Experts of a small language model: 5835 steps.
Below are experts of layer 4 (counted from 0) of a mixture-of-experts language model. Rows are named router (the router's row for the expert), gate (a neuron's input weights, with its number), up (a neuron's input weights, with its number) and show model dimensions 80-159. Each number is 50 + 15 x the weight over its row's rms, rounded and kept within 0 to 99.
Before each expert's rows: "mostly gets" lists some tokens that are sent to it at least half of the time. This comes from a sample of Wikipedia text that the model never trained on.

# expert 0
mostly gets: " during", " in", " on", " between", " after", " about"
router:44 71 35 79 63 35 46 39 40 50 55 54 58 48 36 35 70 44 71 53 30 60 51 57 44 42 64 67 45 69 62 50 61 64 29 29 04 47 74 20 51 31 32 75 20 66 57 40 41 62 49 46 62 45 58 50 62 12 79 51 41 60 43 38 46 38 31 37 84 64 85 65 68 50 50 49 35 44 52 40
gate0:50 46 34 67 75 60 69 61 55 40 35 64 44 25 55 40 66 50 51 55 54 66 47 38 32 61 34 32 46 45 32 85 21 40 33 43 46 67 60 30 41 52 71 27 64 34 53 45 85 64 26 32 53 48 40 43 46 32 63 41 55 65 60 92 64 26 66 50 54 39 61 62 65 56 48 63 38 56 48 45
up0:32 59 55 41 48 54 79 50 82 39 51 46 49 42 13 58 48 60 66 49 68 53 37 29 47 57 36 52 44 38 26 42 36 32 70 62 42 30 52 35 57 50 40 30 38 34 44 57 38 56 60 58 63 71 73 52 49 56 43 40 54 66 63 53 75 41 53 72 23 55 60 65 56 55 26 59 55 60 47 63
gate1:53 31 44 50 45 74 37 75 53 55 58 35 85 45 56 55 63 26 46 46 33 61 51 35 45 41 45 37 39 47 51 73 24 31 29 43 51 72 42 54 62 56 67 73 33 45 37 41 36 51 52 79 35 29 61 57 77 57 69 46 36 55 16 61 59 70 48 51 46 16 69 54 65 66 43 52 28 59 23 67
up1:04 31 66 56 61 57 69 55 52 53 35 18 54 52 47 66 34 39 33 30 37 67 42 39 21 32 55 61 56 56 52 43 27 24 59 52 55 57 63 27 75 52 65 30 33 38 30 63 64 38 45 44 29 38 33 40 39 73 53 52 68 61 65 62 58 45 79 56 70 63 53 39 57 25 63 52 56 44 63 51
gate2:46 32 49 44 49 47 56 43 62 38 38 28 39 12 30 43 66 58 64 83 55 65 29 65 69 45 60 29 60 51 64 42 61 81 61 46 34 35 37 38 58 57 29 53 40 75 56 56 25 69 56 44 73 79 33 32 68 60 34 39 36 61 62 69 38 52 72 54 31 65 48 63 31 26 55 58 57 61 28 34
up2:62 51 56 67 57 70 30 33 65 43 31 41 36 40 35 49 63 42 55 32 39 40 46 46 49 60 47 37 40 47 31 43 49 65 29 53 40 11 53 71 45 48 21 86 45 44 59 70 37 78 36 55 45 61 77 49 43 66 71 43 09 62 35 59 75 88 36 69 59 69 65 51 46 34 53 49 62 67 27 40

# expert 6
mostly gets: " music", " president", " group", " game", " government", " space"
router:41 35 52 37 41 64 72 40 64 44 44 22 53 61 58 23 73 18 51 40 56 51 33 28 48 51 27 51 59 75 32 45 73 46 57 60 41 63 43 64 37 47 52 57 48 71 52 50 25 79 34 50 78 55 64 46 59 84 32 43 36 54 40 56 51 43 57 41 72 36 52 59 42 30 94 67 49 59 55 54
gate0:51 53 65 57 48 23 42 85 47 34 26 40 47 50 40 51 72 30 70 45 63 51 78 42 65 65 59 53 62 44 32 39 37 74 14 60 58 48 18 53 58 65 71 57 67 38 76 63 29 91 51 53 38 36 59 32 43 51 36 57 32 34 28 53 58 56 67 54 37 42 72 56 43 17 73 58 33 64 59 43
up0:51 62 65 43 24 64 68 56 37 65 52 33 41 47 62 41 41 40 50 60 60 24 87 57 49 50 66 54 36 52 67 42 35 50 37 50 56 60 63 30 69 44 56 47 47 41 64 68 35 86 34 05 40 29 51 47 29 77 53 52 46 46 64 50 42 64 53 68 77 39 54 77 58 73 69 47 51 25 33 48
gate1:56 30 47 57 45 81 68 26 51 67 55 64 74 29 25 45 36 46 36 61 54 43 63 53 37 78 31 43 66 71 45 32 57 83 70 51 41 50 62 33 54 85 29 52 44 23 54 40 29 44 51 41 72 21 39 53 52 62 44 44 44 49 46 68 39 34 69 41 40 54 48 56 67 79 55 68 54 48 59 50
up1:36 38 36 53 34 75 53 48 32 45 50 44 80 63 66 62 52 38 47 64 20 67 56 59 45 40 46 71 34 60 37 19 43 21 44 57 36 37 85 55 62 42 52 57 45 69 41 42 41 39 46 55 61 51 63 55 41 73 18 70 37 30 33 69 56 64 54 59 76 17 56 44 45 45 47 58 32 48 71 27
gate2:10 47 22 42 41 45 58 55 59 40 29 36 76 35 25 44 55 30 65 27 54 50 21 46 44 66 41 62 54 32 56 50 50 53 33 30 36 36 56 82 29 27 58 48 63 47 57 50 60 47 25 69 60 58 49 50 41 68 31 47 67 29 47 40 67 45 52 59 53 42 52 59 34 39 59 44 69 27 46 63
up2:51 58 14 52 54 43 51 54 49 54 33 33 36 67 46 38 50 28 44 52 59 42 21 37 60 60 79 49 40 70 35 46 24 36 51 24 60 39 49 63 54 65 52 34 77 47 68 75 38 78 51 77 52 88 37 41 46 65 34 49 62 47 39 47 58 27 65 36 28 51 46 75 54 39 66 47 45 33 60 40

# expert 8
mostly gets: " James", " John", "án", " Paul", " Ken", " David"
router:64 64 38 55 12 32 58 55 27 54 38 63 27 60 50 68 39 36 43 59 66 38 60 54 57 41 48 56 40 33 11 50 45 49 48 61 45 35 45 69 72 53 70 43 48 43 68 54 59 58 34 45 59 51 57 47 41 88 33 59 57 54 79 43 50 40 86 74 39 40 50 46 50 40 46 60 49 64 47 38
gate0:49 36 47 73 57 63 59 40 29 41 54 50 58 67 44 49 38 30 59 36 19 34 41 61 68 29 45 60 62 26 68 50 42 46 42 73 58 58 35 47 53 52 66 42 19 42 56 57 69 33 79 15 32 54 82 35 31 62 55 34 27 30 65 53 56 53 53 52 50 29 33 62 37 83 39 62 56 32 37 48
up0:30 49 41 61 58 75 48 59 22 59 48 41 49 49 60 69 43 67 65 64 56 34 62 69 36 47 53 20 25 18 08 41 27 45 80 62 56 60 78 51 51 48 25 34 65 64 68 67 55 58 41 60 39 43 44 49 36 49 37 33 25 30 55 71 26 72 20 51 55 60 69 38 57 35 60 62 36 41 47 39
gate1:44 49 45 47 21 71 45 63 47 29 72 77 55 51 42 52 49 49 57 66 55 35 67 62 32 46 51 38 34 70 61 46 30 54 35 19 52 45 12 53 58 43 58 67 38 23 45 49 53 55 55 36 64 71 40 70 61 54 61 71 40 23 27 36 57 35 34 51 23 38 42 54 46 61 99 95 50 75 48 58
up1:60 56 28 52 53 48 93 55 53 45 60 60 64 44 66 47 38 20 58 72 41 53 44 40 38 65 37 28 54 52 39 61 55 40 39 29 56 38 54 48 60 53 49 61 58 36 34 56 49 57 66 50 70 46 53 46 40 52 31 61 62 23 41 31 43 24 49 33 41 47 47 76 65 69 38 66 53 34 72 61
gate2:30 36 68 57 44 68 56 41 58 52 63 76 66 36 33 61 62 50 65 58 59 42 43 35 65 46 55 60 67 72 53 57 41 52 74 60 28 52 42 46 89 64 48 58 57 51 61 52 57 68 10 36 50 53 73 57 36 39 55 43 63 25 48 30 64 51 71 46 60 47 50 85 24 54 49 45 71 48 57 38
up2:41 60 67 47 38 67 49 33 40 47 59 65 68 58 56 55 55 53 38 63 64 64 51 62 55 27 28 37 73 58 51 16 56 71 50 54 56 34 50 25 56 65 46 50 35 55 20 53 55 53 23 48 84 27 58 46 18 45 46 64 59 45 25 45 55 54 69 46 50 37 57 63 31 63 39 51 42 47 85 60

# expert 9
mostly gets: "\n\n", "\n", "Personal", " Date", " Location", "See"
router:58 62 68 38 75 56 26 52 80 61 28 39 58 47 53 66 41 52 41 69 50 45 61 58 51 60 46 62 45 35 66 59 67 32 73 46 84 52 38 59 61 59 45 49 63 10 26 38 79 27 35 69 18 52 85 41 52 64 55 46 89 66 33 81 58 48 48 70 60 44 64 55 45 65 44 36 53 27 77 59
gate0:26 45 28 38 60 45 32 68 43 39 33 23 67 67 64 78 63 33 64 51 47 27 67 62 74 55 47 46 34 41 40 49 58 50 65 69 49 59 62 72 63 36 47 52 69 74 46 51 77 48 44 55 30 54 32 43 57 56 67 37 62 62 35 05 57 48 73 77 15 47 66 61 37 50 36 44 34 32 49 66
up0:46 85 73 68 46 37 45 38 33 35 86 72 23 36 15 50 52 35 55 60 38 64 57 52 41 54 26 64 39 67 36 40 52 37 35 39 45 60 52 35 42 66 36 26 34 42 24 52 31 66 39 48 70 30 53 52 36 50 39 57 38 51 32 45 70 37 57 49 54 79 42 64 48 24 60 62 64 69 48 48
gate1:44 59 35 50 51 79 66 51 35 27 16 52 49 66 75 57 59 51 29 80 68 67 61 36 41 47 51 75 71 43 68 51 74 43 36 32 57 48 51 57 67 91 34 50 36 55 39 52 37 39 62 52 50 30 43 43 45 45 50 38 55 77 24 68 64 83 49 35 68 62 54 39 30 69 30 35 33 40 54 62
up1:72 43 51 72 40 60 70 47 35 66 91 35 54 56 62 57 51 48 47 72 44 77 55 43 48 36 25 55 52 72 56 57 46 82 12 41 40 26 49 75 62 50 41 49 37 40 80 42 31 60 51 61 48 37 33 34 68 70 21 75 35 59 11 86 51 31 45 49 41 46 27 36 26 39 48 48 53 42 52 54
gate2:38 44 79 72 57 55 64 23 32 44 56 57 15 58 40 78 42 49 68 54 63 84 43 50 26 45 59 39 46 27 52 40 55 57 49 17 47 50 46 39 40 48 29 42 47 51 45 61 35 32 67 25 51 41 56 31 61 57 35 38 68 24 85 36 54 79 52 33 38 46 70 71 68 60 64 60 50 61 78 38
up2:55 50 16 46 41 41 42 27 75 64 64 70 55 42 52 47 44 55 34 58 55 61 69 66 77 54 57 38 58 37 68 21 34 36 50 54 59 70 56 56 38 46 69 60 04 47 47 60 43 43 34 35 66 53 45 20 44 56 58 33 67 35 47 63 36 43 48 45 49 34 48 25 45 42 30 73 59 49 35 68

# expert 4
mostly gets: " Ja", " Lu", " Hu", " Jo", " Sa", " Ha"
router:82 37 64 36 21 27 55 63 32 53 56 72 36 73 52 90 13 62 72 29 31 48 66 37 50 61 38 54 41 35 39 54 51 40 53 51 57 31 48 62 50 42 63 52 42 35 53 72 33 35 49 61 46 42 73 47 44 63 59 61 62 71 58 55 61 63 68 63 29 37 51 43 61 30 52 45 40 53 56 60
gate0:52 41 48 48 59 46 48 50 66 41 34 62 44 39 59 55 16 68 76 51 48 22 59 47 25 44 65 50 35 49 55 20 43 59 59 38 42 45 39 42 39 71 41 64 37 35 45 56 46 22 51 45 31 44 68 51 37 60 80 45 33 68 53 42 67 43 43 68 64 63 67 48 62 40 55 25 38 49 65 53
up0:40 28 56 30 67 51 55 43 40 28 36 32 56 31 75 47 26 74 66 64 62 40 65 81 67 55 58 41 29 66 27 48 45 50 49 53 51 65 61 47 39 60 30 51 48 40 26 54 47 50 67 58 52 69 68 49 42 43 60 44 55 44 26 29 62 71 40 73 57 34 57 52 62 34 34 65 42 59 55 58
gate1:42 27 64 30 27 55 59 47 50 47 49 26 41 35 34 54 21 59 58 47 41 71 31 54 37 43 47 41 59 51 14 30 41 44 50 31 71 43 30 60 47 31 76 47 60 50 37 54 64 43 48 51 48 54 57 37 57 98 46 62 63 70 76 39 47 47 46 56 53 66 34 65 22 27 52 67 65 60 48 37
up1:67 46 62 64 49 55 56 40 23 54 49 24 71 23 69 69 22 31 41 48 23 56 41 69 59 40 55 64 53 68 00 42 68 69 29 44 41 72 53 49 29 73 55 50 65 26 48 32 48 38 61 57 25 30 73 52 38 56 37 55 34 55 88 33 41 35 57 40 59 58 53 72 63 47 48 60 55 50 53 43
gate2:45 78 34 38 37 57 45 44 23 61 57 64 67 37 42 39 50 62 59 43 51 47 79 44 16 41 66 43 62 45 81 59 64 45 30 55 45 44 57 50 32 31 54 33 65 17 45 41 69 80 35 71 19 66 52 25 54 65 50 25 63 43 53 63 29 52 45 39 40 48 16 64 76 55 61 70 54 77 68 26
up2:24 39 19 44 24 46 21 27 40 48 34 75 46 26 49 55 61 64 98 42 76 51 78 74 37 34 48 29 80 56 36 55 48 40 53 37 62 57 86 50 43 40 57 31 58 52 68 23 26 50 38 45 14 62 67 35 66 47 44 48 66 81 53 56 47 54 55 69 64 48 64 50 39 45 37 58 55 62 46 32

# expert 10
mostly gets: " was", " had", " been", " has", " have", " made"
router:36 27 45 66 70 41 49 45 59 38 40 37 74 42 58 32 79 21 58 66 47 50 41 31 27 19 52 65 44 61 62 35 45 51 70 52 45 35 63 35 56 35 65 64 50 70 72 39 52 91 53 46 35 53 63 42 39 42 46 53 29 30 52 54 56 71 26 73 55 63 50 09 55 47 62 40 34 48 18 57
gate0:61 68 57 57 41 77 60 76 60 38 47 49 50 70 63 63 33 36 65 56 55 38 34 42 47 32 31 48 58 52 60 86 32 69 43 57 71 69 52 63 34 60 45 48 52 12 24 32 73 74 37 57 42 50 39 29 50 45 83 51 29 52 19 58 37 57 39 45 36 29 44 29 36 46 41 75 40 57 40 59
up0:55 60 43 36 68 09 36 41 39 95 58 63 56 41 57 58 69 58 51 20 40 33 43 75 36 52 74 45 47 36 64 59 60 63 58 63 46 52 20 48 55 48 45 76 57 47 12 09 37 61 58 44 74 71 38 57 58 66 40 38 38 47 73 47 71 59 67 66 54 64 57 44 65 60 36 55 45 47 68 38
gate1:70 59 06 68 57 68 49 42 43 65 39 67 53 37 37 63 73 56 53 60 65 51 44 47 49 47 41 55 74 55 44 74 35 57 70 58 44 65 41 27 55 42 51 38 57 66 66 59 44 46 51 23 32 30 37 48 45 51 42 55 65 44 28 58 54 73 72 16 18 41 58 59 66 69 58 31 44 60 52 60
up1:17 41 45 16 48 34 70 46 57 41 99 44 41 56 46 22 48 33 61 63 40 41 51 32 35 41 54 38 60 47 85 50 62 55 19 39 60 47 32 52 76 59 75 71 45 38 32 21 47 62 59 67 47 36 53 56 60 74 70 55 72 53 42 55 57 29 42 67 37 43 54 68 43 47 45 71 33 61 41 57
gate2:44 46 41 24 77 53 63 34 74 46 39 65 54 59 32 56 53 68 24 28 57 41 53 45 63 57 36 75 73 53 13 47 35 46 63 45 67 40 67 40 21 36 29 37 48 44 27 43 58 67 49 55 80 40 77 81 45 67 32 49 39 62 37 37 43 95 60 66 33 30 36 84 55 74 38 63 43 64 72 19
up2:18 74 53 46 62 55 44 37 23 23 51 62 20 49 46 76 60 35 44 53 39 42 49 57 73 17 37 41 38 62 48 66 53 54 38 55 33 47 32 95 57 76 44 66 62 35 42 43 54 45 72 47 71 54 21 36 52 35 67 42 71 53 53 60 35 44 20 46 81 49 21 58 39 18 29 23 58 54 48 24

# expert 1
mostly gets: " =", ",", "—", " Website", " but", " and"
router:36 27 61 59 74 54 65 49 55 60 55 59 61 44 77 53 38 76 39 53 38 45 70 62 48 55 70 76 49 55 40 43 77 64 39 64 48 60 51 41 50 70 42 48 57 92 28 31 31 25 69 30 37 54 45 49 47 21 50 35 32 46 36 24 50 57 49 50 50 41 69 54 26 87 25 68 72 39 58 42
gate0:47 28 39 47 50 43 53 50 30 37 38 36 80 34 63 25 60 66 47 49 31 55 53 35 36 51 56 63 40 49 48 54 56 33 41 51 63 44 50 71 40 45 69 63 31 59 16 44 60 43 73 65 53 42 25 43 64 77 70 54 50 51 42 28 66 45 56 38 52 63 62 38 59 83 41 44 65 30 49 36
up0:50 41 31 71 45 47 33 32 30 38 30 63 79 37 69 67 26 31 55 72 65 18 23 83 58 60 33 69 38 63 65 60 77 33 62 46 48 66 65 42 42 67 39 29 70 62 55 20 54 41 56 31 30 65 49 34 30 50 33 29 61 29 65 30 34 60 37 40 57 54 47 53 62 55 40 54 47 47 66 51
gate1:53 46 39 39 37 54 55 39 33 26 40 71 40 31 53 59 34 56 69 73 53 39 60 39 43 62 63 52 33 85 41 37 44 62 41 47 91 78 33 61 60 37 44 33 38 50 29 71 53 26 95 60 74 52 57 47 50 55 33 67 51 56 35 32 54 43 24 64 72 85 68 46 51 66 16 57 44 41 62 41
up1:43 47 44 37 53 45 59 36 38 64 39 66 61 43 29 58 49 70 33 49 40 41 49 76 25 24 62 40 56 28 55 60 41 35 63 28 51 38 32 63 29 77 59 52 38 36 60 68 36 62 65 33 42 57 49 85 71 55 57 45 93 42 31 35 41 32 75 48 66 49 50 57 40 59 70 39 53 49 42 54
gate2:23 42 40 23 59 43 54 27 39 48 47 55 41 76 46 69 76 49 24 43 56 56 66 38 54 60 44 13 76 47 44 50 69 99 69 45 48 67 47 39 40 60 44 61 33 49 11 52 53 61 49 38 56 46 68 54 43 36 70 40 64 67 53 42 54 58 55 57 54 62 51 54 36 47 63 65 37 49 29 52
up2:37 32 79 41 71 32 54 56 91 22 48 47 49 48 86 53 53 62 55 51 57 60 63 56 49 25 50 47 69 58 63 41 61 58 52 44 48 60 36 69 69 27 61 53 31 39 40 51 50 62 49 49 77 22 56 64 45 38 53 43 65 27 56 35 54 63 49 38 81 50 30 44 42 54 54 76 64 42 46 55

# expert 3
mostly gets: " which", " has", " that", " they", " who", " have"
router:45 42 72 63 63 60 50 43 53 27 52 44 48 37 50 26 66 49 36 51 61 24 55 40 41 55 65 57 52 85 61 63 46 57 30 45 57 35 65 48 50 47 43 48 27 28 56 33 43 35 76 64 58 62 63 81 71 45 68 20 24 58 46 68 70 64 28 41 38 29 22 53 53 42 58 62 45 45 37 47
gate0:79 56 56 39 20 58 62 66 35 60 23 28 76 46 44 29 56 48 53 40 49 58 42 39 74 74 84 57 51 53 34 42 55 61 60 35 35 57 33 49 56 50 34 72 39 30 41 68 38 63 25 54 61 45 72 32 95 53 39 52 39 34 50 42 36 53 39 20 64 54 57 39 39 34 76 64 38 76 44 80
up0:34 71 35 20 50 31 79 73 39 62 49 48 36 47 58 50 36 48 65 60 54 49 26 38 48 46 46 41 46 69 69 29 35 63 71 53 55 28 60 67 54 56 76 53 43 45 33 41 72 50 35 24 72 64 47 38 57 52 20 43 60 84 40 72 57 18 64 64 74 42 37 70 50 47 50 66 60 28 40 63
gate1:58 40 51 22 16 57 61 58 69 41 59 41 64 34 56 38 73 44 48 66 48 82 53 24 50 41 45 51 35 50 66 47 48 60 46 49 71 49 30 54 54 56 47 52 70 37 50 58 64 39 38 53 69 57 49 26 50 57 37 54 05 58 71 70 48 25 42 31 70 50 62 57 45 24 47 70 40 45 33 54
up1:45 64 26 64 40 64 40 69 60 47 33 16 51 49 47 58 37 61 45 43 58 74 30 52 44 92 53 62 32 41 64 32 56 55 41 60 58 44 51 43 63 44 36 44 67 55 49 75 43 35 45 57 62 42 75 55 53 57 56 36 35 39 58 59 48 33 85 55 52 35 48 38 44 00 50 53 24 50 45 38
gate2:66 67 40 67 32 25 35 30 31 43 56 53 57 54 32 34 63 70 55 46 50 48 36 54 32 39 29 28 45 50 65 51 43 34 51 66 49 19 54 49 79 52 61 38 17 22 43 71 44 59 45 49 63 53 63 45 55 37 55 45 56 39 58 53 32 35 42 29 62 58 74 52 61 46 55 34 53 50 50 60
up2:51 51 35 64 58 44 59 56 52 67 60 32 51 50 43 88 51 46 67 50 70 34 46 24 56 35 75 40 55 49 70 58 65 59 44 61 28 42 52 27 57 21 69 57 62 37 44 70 59 64 42 39 66 60 54 42 56 38 60 60 37 37 36 29 61 86 43 85 39 84 33 43 50 34 50 58 48 52 30 14

# expert 11
mostly gets: "{", "\\", " \\", "("
router:66 70 42 27 19 47 48 73 45 78 63 44 45 59 26 49 50 82 47 18 35 73 69 39 52 54 41 30 34 17 54 67 36 55 28 43 67 15 34 55 36 46 59 48 73 70 26 61 59 46 56 29 53 43 40 50 27 43 44 54 64 62 63 58 36 50 22 34 44 53 33 40 27 52 55 55 59 64 58 59
gate0:47 51 21 55 41 39 49 51 45 43 04 71 55 27 47 53 21 52 19 55 74 65 54 65 30 70 60 77 64 26 58 42 51 35 68 33 31 70 46 49 74 83 54 77 56 39 58 85 49 53 59 42 42 48 57 36 55 50 79 40 51 65 52 52 39 38 52 61 48 46 37 53 46 35 74 55 79 55 49 50
up0:52 46 60 58 56 68 46 45 71 42 58 51 49 44 60 66 71 52 37 41 40 50 38 51 63 43 25 31 77 50 27 43 54 44 42 70 75 35 33 48 47 93 34 22 59 74 46 02 65 38 32 50 43 33 53 68 40 44 49 43 48 62 29 63 52 52 59 46 55 76 61 36 43 49 50 57 39 76 35 57
gate1:45 40 76 50 25 48 38 55 57 55 08 18 69 54 40 54 75 69 61 32 40 75 74 52 58 34 35 64 54 56 37 47 46 75 33 51 60 61 62 53 63 62 69 56 57 53 37 44 50 48 74 31 34 52 37 48 25 63 50 44 55 61 82 41 42 51 46 68 60 39 52 82 23 70 42 72 43 34 38 37
up1:52 37 54 40 68 65 34 51 51 61 51 65 45 78 23 43 50 47 74 78 54 58 36 43 55 81 39 58 64 36 32 57 49 27 55 73 57 49 52 22 65 43 74 41 41 49 61 67 55 58 60 66 42 59 63 43 70 50 62 58 26 42 40 57 57 53 46 53 47 39 45 69 58 32 69 47 27 50 33 61
gate2:55 39 49 51 63 61 60 61 47 57 58 84 85 45 56 57 55 77 64 59 27 46 55 72 43 37 45 53 53 47 40 22 70 46 43 54 56 55 53 12 38 65 43 58 63 39 69 53 35 39 45 71 33 56 29 52 42 55 46 19 45 24 43 25 45 48 60 54 54 49 60 58 49 31 37 44 52 42 72 46
up2:26 79 45 48 73 50 41 48 33 68 28 28 23 99 52 55 46 76 51 42 65 47 49 36 41 70 80 66 39 39 41 46 41 48 37 71 43 35 52 46 35 59 54 75 45 45 61 53 53 58 34 36 43 56 68 62 80 29 50 47 32 67 38 47 63 70 25 39 71 49 44 84 51 79 57 50 27 67 31 54

# expert 7
mostly gets: " cl", " res", " inter", " comp", " int", " co"
router:36 50 61 42 45 34 60 57 49 33 42 33 59 45 56 48 72 39 34 51 41 64 41 58 43 52 47 32 73 59 42 36 62 70 44 53 61 42 29 65 43 38 60 63 45 35 64 39 57 62 55 75 65 56 38 61 19 70 36 53 44 63 40 67 69 68 29 28 51 41 49 44 45 25 70 41 41 24 38 59
gate0:33 52 47 56 33 30 42 41 31 48 63 65 59 61 53 54 27 60 72 51 78 53 49 74 45 39 67 25 56 67 50 35 59 71 59 00 34 56 37 44 62 49 27 32 42 62 73 42 53 35 37 51 45 42 58 25 72 46 51 18 37 37 37 50 57 29 40 56 50 57 35 46 58 30 52 69 57 54 73 49
up0:52 27 59 31 47 58 28 40 35 39 31 62 61 69 48 44 41 63 92 30 49 49 64 67 32 61 64 64 78 58 53 46 70 68 60 24 47 36 43 64 48 48 18 36 71 56 58 45 36 41 53 51 29 78 59 53 66 36 68 43 65 50 48 41 45 46 50 80 47 59 52 54 47 08 38 39 31 34 77 66
gate1:55 35 47 45 48 53 30 55 39 62 48 68 45 36 50 38 82 47 34 68 30 35 53 46 41 77 38 63 70 62 21 54 43 72 42 52 34 51 92 56 29 31 53 34 34 55 44 40 15 61 44 28 46 54 80 35 62 53 68 42 41 32 62 48 51 38 49 57 11 57 25 72 47 64 78 59 62 57 37 42
up1:52 46 36 39 49 45 58 67 66 41 41 38 67 43 29 25 54 48 57 47 79 45 49 65 19 49 66 50 36 72 36 75 40 57 64 57 73 34 35 34 52 36 44 70 39 49 46 39 38 54 52 44 06 75 39 36 35 63 65 33 35 37 40 26 32 46 33 43 27 81 42 64 38 42 65 59 31 62 46 42
gate2:32 47 48 45 38 36 45 57 46 62 69 17 38 29 61 47 53 52 62 51 39 51 21 41 60 60 48 22 48 48 53 50 43 50 29 26 50 50 48 40 61 61 58 49 45 43 43 30 57 60 27 40 24 46 58 52 44 60 32 43 57 53 15 88 33 51 46 46 44 67 46 80 31 55 56 41 34 47 37 99
up2:36 57 63 25 41 57 44 59 44 60 83 54 78 47 39 65 57 62 51 61 48 35 63 65 71 22 59 56 45 41 42 39 39 56 54 37 49 58 27 68 63 72 29 51 90 56 29 56 68 49 44 51 50 30 42 21 46 45 49 68 56 58 59 43 31 30 49 64 64 61 65 52 53 37 27 39 52 60 51 20

# expert 2
mostly gets: " −", " Nominated", " MPC", " —", " +", " 0"
router:60 54 38 41 25 58 47 49 35 46 64 45 34 36 53 56 41 75 53 71 60 59 22 60 67 64 44 37 61 51 54 42 19 58 61 52 47 66 43 33 51 72 47 35 44 70 55 85 55 50 20 34 66 34 31 32 49 49 42 65 60 39 67 21 29 21 52 27 46 71 33 58 68 32 41 55 69 80 53 59
gate0:65 63 49 47 63 50 39 50 62 61 41 80 67 50 31 33 57 33 49 49 64 76 53 43 69 43 42 64 64 33 65 37 45 79 79 58 24 28 39 38 29 49 36 63 41 41 34 49 59 26 23 42 43 24 59 46 47 67 41 62 46 70 74 66 10 41 73 28 53 46 55 57 74 49 52 45 39 63 82 29
up0:63 46 62 43 71 65 41 67 47 53 50 29 46 70 54 20 61 19 49 59 45 46 60 68 61 50 60 43 64 39 37 24 45 48 70 41 27 46 48 68 41 47 71 64 47 43 75 48 41 80 28 56 55 70 88 66 72 52 33 32 68 35 61 29 38 60 69 48 63 30 77 47 23 54 48 37 54 46 66 39
gate1:81 52 38 15 35 73 69 48 57 50 12 78 48 50 57 55 54 52 60 35 85 58 63 45 41 44 36 44 27 39 69 42 37 39 40 64 31 55 41 39 68 81 34 54 64 89 59 38 71 65 39 53 44 47 46 43 28 30 53 32 57 56 88 45 61 49 34 34 45 55 73 55 41 63 35 53 63 70 65 67
up1:52 55 34 33 37 78 74 50 62 46 33 38 28 35 66 77 35 51 48 40 62 58 50 41 59 32 27 47 28 55 61 35 27 44 29 72 23 46 20 33 74 63 42 42 65 58 54 32 52 53 42 47 36 62 57 64 19 38 43 39 52 68 59 54 51 32 31 17 40 55 81 51 54 36 34 69 53 68 57 63
gate2:81 53 35 59 56 29 85 47 58 31 58 28 42 42 66 24 82 35 26 59 68 55 62 63 52 65 45 59 61 45 10 59 50 41 58 41 41 66 66 39 39 50 59 51 43 54 51 47 79 22 77 40 64 64 47 38 53 67 16 13 28 52 52 54 67 68 49 58 55 44 23 76 64 65 66 63 50 54 40 57
up2:59 61 33 25 33 26 68 39 49 45 82 48 45 58 82 41 61 49 27 42 77 24 46 75 67 52 52 57 66 59 27 35 38 37 30 29 54 46 39 39 56 27 58 59 55 56 45 54 42 61 80 30 73 27 31 36 60 37 46 45 36 55 60 67 36 21 45 53 55 53 39 88 44 49 45 61 51 49 48 60

# expert 5
mostly gets: "|", "  ", " |", "\n ", " —", " Nominated"
router:35 54 34 65 59 83 41 29 52 63 56 76 59 50 44 67 30 51 41 44 74 42 43 59 62 37 60 40 49 50 58 61 34 16 77 55 49 86 62 47 43 63 29 35 63 42 66 72 59 41 60 58 46 53 21 60 79 46 59 59 61 28 45 44 44 49 62 48 35 60 43 71 61 76 26 33 58 60 49 44
gate0:58 37 46 30 55 35 52 41 48 63 26 43 80 63 60 32 43 46 47 66 60 61 81 30 61 51 59 63 74 61 59 53 57 71 37 69 31 61 20 60 41 53 55 46 61 24 59 43 71 74 70 34 68 56 41 30 52 58 72 36 33 37 36 64 59 50 45 34 17 65 37 60 40 66 40 64 36 55 46 61
up0:36 23 47 65 66 55 58 54 75 25 52 50 54 37 46 66 52 44 31 63 54 43 81 46 48 52 42 34 60 45 69 63 71 43 63 41 41 44 63 48 26 39 08 41 32 58 76 47 34 36 94 36 54 74 89 49 54 40 56 38 30 80 42 39 77 56 52 56 42 60 54 61 56 65 75 48 58 41 50 69
gate1:49 62 57 87 50 71 62 34 70 33 42 62 67 50 78 49 57 23 57 42 63 55 69 48 54 51 53 57 24 08 58 29 48 62 66 16 65 60 65 43 38 46 39 48 55 53 43 53 90 63 63 44 55 25 38 41 70 48 55 54 52 41 75 46 57 55 52 39 49 44 50 44 10 62 67 37 68 63 47 58
up1:41 57 51 64 35 49 35 48 25 41 43 46 38 32 38 78 52 39 53 65 67 29 49 48 58 39 63 53 61 56 32 66 23 80 43 80 36 74 67 73 49 45 55 48 74 30 38 44 68 58 58 60 58 55 62 68 30 40 31 20 59 46 58 38 49 59 06 57 41 36 49 49 35 52 40 63 42 29 60 40
gate2:58 91 73 78 42 32 42 54 39 55 32 66 75 65 30 72 58 58 35 54 63 39 58 56 62 41 64 55 56 51 86 51 66 55 27 45 51 47 30 59 43 76 54 11 80 66 47 54 39 55 46 58 45 40 45 42 59 65 32 31 68 33 25 21 67 52 22 61 34 70 60 45 53 64 44 43 69 47 34 36
up2:33 60 68 57 59 43 44 35 54 52 41 49 26 70 35 60 63 50 47 37 68 15 47 54 75 42 28 46 33 33 61 27 60 46 66 55 52 52 37 51 62 50 57 44 51 27 51 63 54 21 39 51 47 54 74 57 45 98 37 42 32 42 38 36 70 62 50 66 61 80 50 71 48 50 64 59 51 52 61 16